From a checkpoint of a small mixture-of-experts model trained on Wikipedia: 6 picks a token, a softmax router.
Below are experts of layer 3 (counted from 0) of a mixture-of-experts language model. Rows are named router (the router's row for the expert), up (a neuron's input weights, with its number), down (a neuron's output weights, with its number) and show model dimensions 0-159. Each number is 128 + 24 x the weight over its row's rms, rounded and kept within 0 to 255. Numbers have three digits each.
After each expert's rows: a language model's description of what the expert responds to. This comes from a sample of Wikipedia text that the model never trained on.

# expert 28
router:130114163115130139158178109154112125113110142116128156141166124111143106098108110121134126084162095122070130140105101153125158108133114165119116145134119090100150133091080130106107148123160082177075151107091181137149080091121129099152105158165137106153138088147097117183124097112130129104132169145145109133109147140100133110126118085173147135195096122112143159145130116107159115127101109108161140098153148133157142125121113134120147157118133144138124152138134141144143122104132130
up1:151087108120145113107092085082118169117155072165136132118103120153127090130111142147107159146091139140159127107087145143137135135152144091150102140130133115139120086135162103130138133136149123144128147080150171176133124116110127151165082117150113161135101106124146136153152129125136174122103120133155129139172131083132178151124167142159158116135132115169094139155117118121101107146134119137104118152118179116117062140123114160124135122068140159104138125109105136127116115137101081
down1:141083136146145107118105153131166138128155116161079110150151121131127105169119129127113146123127153161098152127113106146130125145101142148120142094179130095145167123128102133128132110177109111139109076102106122185110130115095082112141108108183163126153150140118145142149156126118152158134109102130136103090136133099118094125162131128135065115149109176133133129116108121118156148118104106106142138140124139135141060094114139097109145133115097141139101142169088164162101164162166110
It responds to: First letters or words of section headings, list items and infobox labels, such as Soundtrack, Elevation:, Personal, UK Singles.

# expert 34
router:172108135125142115135105166130097122113161125132145111094167140124143104083114066154123181130117136145146132116158092157100145117098096119081126098146115128119106125109115152131123172105146098141095170149174144147127126091149130132140113128161153143177130125105145104097096129096144084108119137126104116123080142156155129100142091158175179120099138183129111154144109141147114135143134156154113134145126128123114127165111103164125096119137100108097119121140163090101153159118158136
up0:127122113124124129089092102149132119109103123123121149149136160141133133114136107144106132114145119108161124146129119092119101129110121142121149150115118174116153112177154103083178082128152093189113106157121169140125148095128196148166123125075132146082136141160143113113154164119139150126121079140201158138129130118144123140120126135137132130097099106120138112116098155146115125103142128110138158131191190140117119104093116119140160122146106099145173112107143111117148099146095118
down0:158119150099141148107133120150112109151132081103108160112132120141136100128115124145135097172117126083144199146115074183126169115135134139093123118143130107141104112103154132117106177123127138091100149119145138172086171100133110089176126096151137112110118153139167094158093159148165098117108126118133103153139130115123145141144117120135087108140186139157137096114129083166118151156134172147139167132120120131120132134120096116113137114115110098114107097159132129146131171106099120
It responds to: Capital letters inside acronyms, party codes and Roman numerals, such as INC, KPLO, Super Bowl XV, ABC, NRHP.

# expert 31
router:125114132141142179076098108135147105098152140108169137150161103099058122118146150126127155107154131101135113111158113133103112100128127124153105158164087139098122161159095127123162122136117089124097106173099116096082166128117155108100148131104117114144147149138160138108095107109125145131166149075159137124157098124134135126126138125122111126155087117122137145135143139118157111173142116152124120104131154144123150153161155155103130136155112173099098118144207095116142121113137165
up0:070098130106154146155133154129131123132142124117130126116137127161142151131140107088134144154112131159094149112155131151125084124131152098130104107166120101075156148167135087088171146119154112155127157103172188160109105132120130190125142178154117101154073122119106156098166141130144133112125100173095154103138147116116164125082134097136173086149138110142105144104134149132141105159133104143135120161129136118105100104113141126118129133130104122132134108082177107130129149123141114
down0:096144109133134141161144152168114115158124110140147083175098141097147139124081149132120161168109115127115129118126147145093126131142150096130090103103146111101173143130101107131134098093127119165143152101061167122152144126104072138163110135088167137120153106165116162088119142119107139135064128152127133158145124118129104133122159126129145120131163157107117063177123139141156097173137139159097118161121123124100127100096127125105126141132130163133131111154115115144141162110107096
It responds to: Month names in dates, such as May, November, September, plus the piece ak inside words like beak, Pakistan, speaks.

# expert 44
router:148113137165097154119153142152141122086170085108119110133104141178123088120141185162144124140137099145176134153125113174159122141127154128175084146142142123104161119133141141188096152121141128116125118160149131138150122134109124096111087109141135100118150144115165087142095117105157130097121090097148091098167174105132158110146095131141173106128144079126125148082135104148095128103123127125142163135132120136109142122154151140120159139088108157149125113093104149121120124093130149
up0:107106112063123149140141149148122136125143114161100170092102102162134096147127129104112084131082136126110094144096130105110126121113146114155132093121166150147115122117123088137169139102143134090154104158126129159174083106160131102149123125164149145155125173154132120130115108124115117157081161111131179119134133109121122115132136143152141162137092128109160188140118078112126138085173104163137115108085108117164121115114086128146105152140120158118128143116112158132147158160157102
down0:138113108119082153115160126139083128103124145088090133101144118085087185123146135124126111135081150083115107110120084120116110132118133114153134107142095127146144112115103154122134143145167100133090148140126097119114136134151135145138101175158089147146130155192125146133155099111106104121127156136158108140158144139121172064156096144131128103139128162113137110143141124147122167171127149124142129161100162093161129141136118136125118128138170130078104144110134144111113128074169173
It responds to: Middle syllables of split names and words, often after H or M, such as H|ew|itt, M|inn|esota, Brunsw|ick, H|ock|ey.

# expert 10
router:115121144142111171102070136099123128115153140114128105122119118094092093123085170160110129123159143140126175120116131107123136091137137096141149123114098155166107112151131158102131144137104107108156143138172102142174176153127114109116142115115141149122105136090111157116131124085099158110085097151126154130156110167163114118144144112154093122101131143085098123091170107149132170125111086083129158165136158141105152163125122151142135123145141170152117144122085110151071137139133138
up4:101133102092112146126120140130173109125137079164133111137154095182169125111121114149154141140131115175106138135114138069122119149104127085127149120117133139114147140128137098107155131123162155152159169123130118148184130161132098128167101112137133141149156092139133173135107142118089123115094148156125134123141092150129114137110145124110097148150105095146129119139144069098093130152098151081142135138096121144090119117166096127163144147099139087111114144093117102105168077113090148
down4:155165132115168146126127142147118110105122149058120166132146144155127136133167144098170124135085086103134088118117126146123168147157093137115133112138103137118132149153129132133106127107172101113129123126136112123117122141101154103135149156120135123127113166127166129146089120169125171092115155117173140119173160110162162136101085137134163103078072092105122102161107121117154128132109105142087116127124088103176112109118143115186126136123144121122142093084111092112155114131132140
It responds to: Mid-word pieces of Slavic, Japanese and other foreign names, often after K, such as Gekijō, Grushetskij, Skribek.

# expert 38
router:118154150144108142100085154142162108136112129100136160099110115166121099128158133190128133164143130129126127096129120178110156096110162145124117158112089086081116139177118165133127107118156112134167155141107090135140137127107148102130107085103119105150167131085152070132134107116125143149130120121119118123114149152113126085119144174072110115079127163105131151103169147169121140136134101115131120156126185122114151123125158132165149117100094164112157111139115107127116120114103130
up1:150163115157116108117118145125170174100122132102057112124117159107126147123149117129089113121115136100121093090128150113149123110130135120134126131133134127119157118116110116124167127165111155160089151116083148130170130167111181127112142108167120136127119143083157150092115115101122122115155155135144144153119119151108149151141107138175131141104144144146145112172095088116107100081122119073113121141154114117150122183119120145139165134163141152154113129082165095093189149129157116
down1:106174111136130118157133168129165167136129151096081112145116092109124114122149081138115118144111139134150104143147123071163109146155087131101086082159124128123117128071106132136152090165135135164115111127164193111180125112129112105087121154137132167099097126123146142174112114141148155124102139141078120142161141140087131132117127108114142099143105124140128123176127125133174142153121118093143118151152165131141130133102116122126120108102133167117160120134093150111149085130095146
It responds to: Word pieces right after an initial capital in names and words, such as T|iffany, W|ind, T|une, M|oor.